python train.py --n_layer=11 --d_model=256 --n_experts=96 --experts_per_token=8 --d_expert=32 --d_shared_expert=0 --activation="swiglu" --moe_layers=[1, 2, 3, 4, 5, 6, 7, 8, 9, 10] --router_score="softmax" --normalize_top_k=false --routed_scale=3.46 --balance_loss=0.00235 --balance_bias=false --router_z_loss=0.001 --init_std_router=0.0172 --lr_router=0.00174 --n_head=3 --n_kv_head=3 --head_dim=128 --vocab_size=32768 --norm="layernorm" --norm_place="pre" --norm_eps=1e-05 --positions="rope" --rope_base=10000.0 --rope_fraction=1.0 --qk_norm=false --attn_scale=0.0884 --tie_embeddings=false --parallel_block=false --init="trunc" --init_std_qkv=0.0271 --init_std_o=0.0 --init_std_up=0.0271 --init_std_down=0.0 --optimizer="muon_variant" --lr=0.0034 --lr_mult_o=1.67 --beta1=0.93 --lr_head=0.00663 --grad_clip=1.0 --warmup_steps=200 --schedule="wsd" --decay_fraction=1.0 --decay_shape="linear" --final_lr_fraction=0.0 --batch_tokens=32768 --seq_len=512 --doc_mask=true --z_loss=1e-05 --train_tokens=278900000 --steps=8512 --dataset="wikipedia_en"
Below are experts of layer 2 (counted from 0) of a mixture-of-experts language model. Rows are named router (the router's row for the expert), down (a neuron's output weights, with its number) and show model dimensions 0-255. Each number is 128 + 24 x the weight over its row's rms, rounded and kept within 0 to 255. Numbers have three digits each.
After each expert's rows: a language model's description of what the expert responds to. This comes from a sample of Wikipedia text that the model never trained on.

# expert 8
router:106078124159129125137159132124101138109117150130096107106136086157154132126153122129109106101167142142134130174102138137144150105120136151135085087098137134115103132117120146131077130143128115128117117123139123126120097146105155130133129096135112159112146124160109131150125143115126117115156097115076164151129107132183119153132099157133120148114133116132189170130118145148140159116164155151149118079153158179085129105115113130102145142138132125130106126196130124112126085081134101156124143105115148095110115135137108110099083119132152090117154145091129149119123112142145130117173155136103106132108132118086118082141067126113194169123119149137151102152135093162123137190130121111170158129129145162158134101090144121121105099108108160118139183099074130151133183097151145
down0:110130105123115129139109149175132126134145113118155128131125092100132115115149146122144137120108131200113113154127113130066116145172129131114158112149138123134104125139162123174142160095118110125147100154160168125135161118106133149142161085125130123127126125121128128134123157158138122155127111154095109056103126126140174126175135107129129112103127129130105103142132116131093119139120170090132157142133116149109176074140173143114137127129183147075090184099181115166135154169170131111108131107123099133153098147133148148151091128120117117146103110090117138139080112125114145064139117134108141124136094125131138126162118164160136130104117115092111101094105126128118126124068144182080141103159112119114095073138146123127122144105131148148129094085130120125161107152163161
It responds to: Subject words opening a clause before a verb, such as It, there, he, that, which, who, typically followed by was or is.

# expert 62
router:109110164159114123127135101101133122143091172135137097150154151152161124137163149141134117107109117154143104133110201151091148134138146127101055099125057148145100126100130101106105097155134109125142132155150139096111141127101111112141119142181113123133128118119121102137111111133132141078127063116138122181134182129148135108118100152148139143109105134136101148117091171146118103101117143135117101130123160135095147121157169078138140070130155144157139141117128140102108108169140101131148144172123170106155102121133121149086127102063103130103143126115138154116148153115147183121175166107137119138118092143142143102131108143129128146129128140143158078131101143128109147144103114148146117104155125153134142133110126102169101116137107118133166160093136185143125155096108148
down0:127107121119141094164136125137094100087126117120132123112114145138107093137104181146155136144070114113114103111145088149131152114095116117108085112127080096136127101165120105141137131133134111134161113082081100145127130105134103163126108170121152128147102123157100132121147089142151144134096077162169134132171120149172132123147088125117110153118127148128153186187120148131142080138088133144095150096112120108153139134150099120126089126129143146115142096125143122148148111107111135135106163127153132118169112152144133111155099126181147142064094160139111092167146154154094104132150125136136154171143167135068114162140119120168175098148171107118161148154155138121104115159108102132114126093121104102138136113112115154140157112135156121115132096143130091129161113142148146
It responds to: Name-starting pieces such as Mc, Mac, Th, Har, Qu in scientific or personal names, and closing == of section headings.

# expert 56
router:124092155181131097143139125149098105125114157163148129085145109147164086130124086144113083103132092134158111154136128130119111115114142101117126107113139135097122135126103130117125151126102126156055089147172130085126136127118160137146109125143121098111125088126145123140127160093154150142120098124134139161150113134139121099178140134144114089110117107103148116132094151134125139148192173126132136105170148135148158147117153129156158097110168152142195103154088179096107133112148099124155146125073112104090083082164130135096117117091131090145165129138105122107156108125169145097141128111119143116098110125128101107089127140097126140106132133145157113142122089188139134120108129165117136156138110139142160115127129101126130097091143134124147159101126173138119149139084179
down0:147114136169092138139147115127117098151097099112153156132115147125118161102120128116133104152140146143149119098143120107138159121106145142114109167145175095081129158117144119108079127140137096111118121133145131087119067114158126089105117117117121103137147120144139068072174119144143143108126149126093141122152136120106176131141147137101104133092136119124123112075124119144143168119133115093141109168092145169165142153128136124141150147170096110134133148111172126136138190156150097095152118103130135158092105055138161135131135143121119119116173103163162091170101116131159114138094144106135130132078117144139108148157113119153129114159166160160112067133132133167095123105099159085138109139135149116097122109112124167146155151105117127107113104105124150128094134128178131
It responds to: Syllables inside romanized Japanese and Chinese names and terms (sh, ing, eng, ts), plus other name pieces like Flint, Kimber.

# expert 18
router:132104101143116123156144135154087152111111149135126114126130115149134111127172107157115087137151073138138111135106142115131162156104124176139095095126111142096080134126119145114121102130097127173088119148134106122148110153112159128144130094139143185095109104152073066178108131105174084117127119136119169136095108161159096140146127151128154096117157103120138198090108182122114164126129128150129132110174124157103139180120109126133119135124143121120114122160135162091127074108144107124143142139113161107131146106144129111126131109119147121150112133130101147089132085182145141122157151152107117121095086114136109110109103116136182181107121128130140092165112121153126155184150124109136146147144153134126160146099166121138111095101107119108147142127118121158089120131101158
down0:151115153148156127135134090157116142095127067147160082103133143165125138171133097162116093168153115165150148148115141123105164130156108112129139100139146106115085072133138122113119131151112148143096096160159179145129129139123122115143140156128121129146120128170133130133108120113142098143156122110149155101145107157123133126153144160187116093114119140138123154122146148125125131137132145123096110121132108146124131130137115109126164128090116087131133106202124174085148095132152128115135115117147142074118104091127164123103126083171117094138170127141116118134087091144120156130103151138096160099121135101115102110080106077131182150145117118076068119126113110149089130123128162101105112127149175165127146132089139154125119137119094128113127173120139086149170154115144146
It responds to: Capitalised words inside proper names and titles of films, awards, wars, streets and people, such as John, Star, Best, War.

# expert 35
router:129112148132117111118136126123094139149104146115130093120130134162173121169157147123109115112146101145135121141125154135101144128125118110109063144097072140124080126134104100090103108141134109138125097149147151090120120127131112132181146126204134140108100116139116128162125108143123144122149117134134130136124151101123108108128118129160147130087118161138122191108083155151121125142128172151105143136124167158100161131161132097113145052106133141145140125111125163092094124172118128155138161159079191111131126132133118149093115107114135125089106115121134162136129123101131162093182161101125113120115078152111173096126109098128117167118134140139128058135140141135109136182116101159129134103154097128150120095128095087151136163105124134135181135093134142154112129091116127
down0:164152150166151152086079075151146131142138153121127103130146132121154139145138126101136101116088131113117153094086149161121154158128117104091156129154078175127109051129125119088115103093122136129146144096127155125120113104143106159099136139129142105123142168140138155061114135123138143126150160117121107129137119119091164137111105092111110075143099140094100149126125121144137095156136128135117083147164154156132149123151122146106137158161119150143164101139100093167135136138113171144130130160165136114160115124119113100143175093123105149081154095110170126155105140096120092167171146142145138143140126135108095153127090120151100103139132053154103103143125109141131138144115154118138110126119125137153122130134099159113171158169102150145142144092134105102156110138121137
It responds to: Closing parentheses and quotes, sentence-final line breaks, and verbs is/are/has after a subject, often in lists and tables.

# expert 46
router:113148137146127133154122127158091109105099135153119103113166111141157087132135084151142103113144117129140126159114119142120106173108114167122102130110132154118102201099119122150128111146124092155099154153200101091139123144135131114128117121158121138131122091126110134132120154113109117124129090126159161147153120138147103129178111130151132091107134084122162137136122151174127127125181142132142166109138164143131132148138146103121142144144146140159161150137101143096099121117128108132143184122072136145126103119146145130087099115107138122165168152121101163078155112128146167087196153137100136101052100145103105103122116117078112180080116135156125100168133121140118155136126120119169132146144119131141136121122135079127102129102107102139121163121140152148126159107076153
down0:132161126169139122131102127154172136128130141079152127145135142144078099148130154170169087102135103123117094123097140157160147105123119163150102137128119102108139157112110104126152150176070154140127111090120104127167146158127120116126118103133131127130151138130115134140068156164151137150097129137118150116100126123076157137102134135133171104134098096144126125149149107067105129143159129144107114125147120100118114136142099126091138099121122120062133150153117116103175122078148107170148088135120083094158152141109141151125138124135158101115168147168147143145113144131134142157172141126111100104130138164107082161103150090098153144083109144147137126132146091106129107111110112145115127128118179152133163133082153126132079131144102086119092121152138100149167114161131166
It responds to: Capitalized titles, given names and numbers in election and infobox tables, such as President, Minister, George, 28, plus the piece crimin.

# expert 1
router:116102124150096109153139133163092112104092106155117118108153108140140117103127122140109112127120129153123118131115133114122127145124139157116088116090106146121095181127113131105128120135149095189109138148166101102135102149139155132162118098124139137127121122118111129148147152067134133152133131108096158157118095139131115150139106150154170102101137103113195139145110132153122122099188143151122120139129130156130167111127153084124181147154149180163139111119099176129092121137115094136145199116073130115104105121157112119097086116110130101141153171166075109085138123140159164115137129124103131119087127143118077136113043121094156141089110130130167111144114096162147169111119140138139123130120112141162142141080108109152120128110113125113121164102126126128117163122108145
down0:155061116136091162150114126142089091111141083131102154149130134152111088117103130138122127149115156132148130107136093134148097166107147179153149116092110139120160116117123116114149116147143168169168141121132124141083069118145136140111126147148107132126126136123140140134159129095158124104111140112106106136136113103110142115085123110101176143101161150127122128147146134101137091110074127130128163091160068097148095125128140124136125112141123092095119139145126122102127133144101127166149139185140143142176106119113115111152129121144136132148140150176164142127120122098091141104108115082139128116160137086121128138161177150161128126139125114102123089111114050139148137176135137123116118135108172138095114162104152104126175089126183129107113141169137145171124117180121106
It responds to: Words after the or his that pick out a referent or amount, like one, number, late, many, several, plus capital word-starts such as L, Mon.

# expert 53
router:103081122132092105138120104138097146123120104137110109080134130143141099155147084183101099116129141161116142158125123140099134174122106109111107132107162137144099144104144155142108123154131113144104109144169123113151133183116141144141096107156145143120125127162112110157118144112149122142140105120131156146137145146144114112158103118156180102110148101116141155123139159152121145136130146131125127094132144148129176137136144124118145112142124156152135092152100156118109137096127098143157146147101166107092103123114155120139072127147164128115130213077130120074123111132125143104157170139116101111118121157096107117136108127089169143113112179169121112181192091166145163126139089108137147169136114149139151122125159079111118151085092132124117157090091100143108137081135125
down0:113092095114092126087094132086151121123130096111132131097152170127102117095106147141127163118171164141163151116156138094142161153107184108113110157128127113146135117088159127166136156189188148141097139113189170079157122110113143078190153154145157131079108127162097174133129126110131143165137153115131126132116114142145117177110126136135129111097147184099159171113118097099137105138130117157082106113136076091108120111105124103139123123109125094122134147141115116104144119173125095132112147126111161120122079102147109161139143137113107145123121137139098123145116132160157090152128117168122140151121137160120132120127140097125162124130162143099138131147120113133150117136133135127125149090143104088137112145167109119125110101126104093152115114105116116085157101106158105
It responds to: Nouns and word pieces after articles, notably medal metals silver, bronze, gold and stems like vine, in sports results and lists.

# expert 24
router:106128145139099097166134134178123132102121138139143107099124128123146111126120116124153131100146120133124125124115138118134147140120113147115115126088107149117120129123093136153089130134125121142134128133126138106149152135102119122169127113170112140124134102129123102131132150115138108082196126118098175144109153166154112112160114167141139135132178114105158130141123134132114084075133129150103129110157124152128129161136122063109152120140156130204107113134110140077118127094151090134150151135091132141103135161182109100104102085109135126125180164127118139073198096123153151116164131100119081138106104132083113108080086078142136145114125120149096091133161079164126132153150114114162145167125133134161197128121128103139134131095075129122135135112137179135112127104122137
down0:145129098116086111108145152138134117116109136122112100123100152137159102185104125102140133127152114105082113084139127155130142082150099126140118149096146074094133110125100093095162112135086131123114122162144126163127102126135134158183117100208127166148118147112156120152134093146115104155149140164117131085156139158138135102113079115126111123129151170123131088170145106171116060132111118137113130126155162137122125092173106154120120100108110098183103109123126149128138148128110124147133112141144124137116115156137136127110120112114092149128102135113148153089109174140158165151153138128134113180158117115114149134099119105120137125101111140115108118150122127142133126095135163092184168140155129079180101148146111151147168153120104137095134105104146160126134174126116095
It responds to: Periods ending sentences and abbreviations such as St., D.C., initials, plus closing quotes or brackets with periods and paragraph breaks.

# expert 54
router:127087129157116118139149127155105109110126140092121123091167075119125122136137109154110122120182114117154168148128114109114133148116133173139120130109133169098104134122098157155113138143102105152124137163158127111114108181113121118168138095161114131119103109143101109161122134103143104152168110145113145119133146152122112131150099122146180131126108102115168153139105162159126158143152165153086120067182165118128174169108145129151138096121148121136124125135100145128119108120157097163151164129101160106072087142110156133099115133111144085117137141138135108090119086135146159058145137146090115104126121148097117133134112077073176133082130121121112094174145089157123131143132097153151152153127106141151124134097109114141124133114106082121111134117115117139084144084123144
down0:140126125106137109095135134116152172138144104118130120098146161088096132126114127127149104128107151109141131153121096126115181128122147105104110129146113107127143124128140112121124142162157140175108074093125124096127103167090117128143136142108154131109128133170127166129131106179115111114118146094165117177121110159137113106161121117176144124111097147132150143158135160106124142103096111125099137115167105081109135159121105107100139157154157115105111154088157084131112139134155161123130127154099169084117131060164059153113127157116138101089121174084101105144118108101124193110137145113127163148105140124134128127153101165132139115111100150128144119085145145152129146119155108160121129154135143126132106131146170168157119166106099117140102156133172139151103108053103130
It responds to: Pipe separators and numbers in statistical tables, plus degree signs, National, and word fragments like Mo, bur, mod.

# expert 26
router:117137161157140131154139139146118135106098120141122125100142128154173106147117084142115103117144113138106177140122127147108118168139112132122096126099113130130089192112117100134116140145109080147125153149169131079131134168131140127136098132136130141113132116133115137145132157110110117156151078106132130142128129156149104137146104149153164117142130099144131129163130135155104108109154134160126152108143149146115146138130122100120141119159150158156132122148099167111101126135119105126148165138054140135094105120144088123095112115102134109148172149119080116092138139125186201079216149121122140120066103153122113136118073108110108155096094151160144113156162115119128138109097116142166147150151114155152150109112124078100140147097113093134145175123131148143124135103080142
down0:141161121100175157075111167106164131132129123120117062149102147141120129135156154122087163142136149145118111145109135091128153115089114143107138122154170139138123083089092157140106140134096141152141149144149111133140138130175133120096119179089130150127125129089136136128098145139105125128107131107117200118146087089104146129096154098144118091148126128138111139101159176096162086121135135136101126124107121152115133103149119141162076150145098135114158106133119100108132105170132135103129139114127120116123113164125119123157103141129106115113126106106139133090127162150108130110112101127119135177155159103207154149158127163124125086124127126174118187135073122120097086116101134165132107098168141109131132106143154109111125139165120150159133080105118156160129132148140100
It responds to: Word pieces ending names in lists and tables (ill, Sal, Har, ville) and numeric pieces of dates or scores.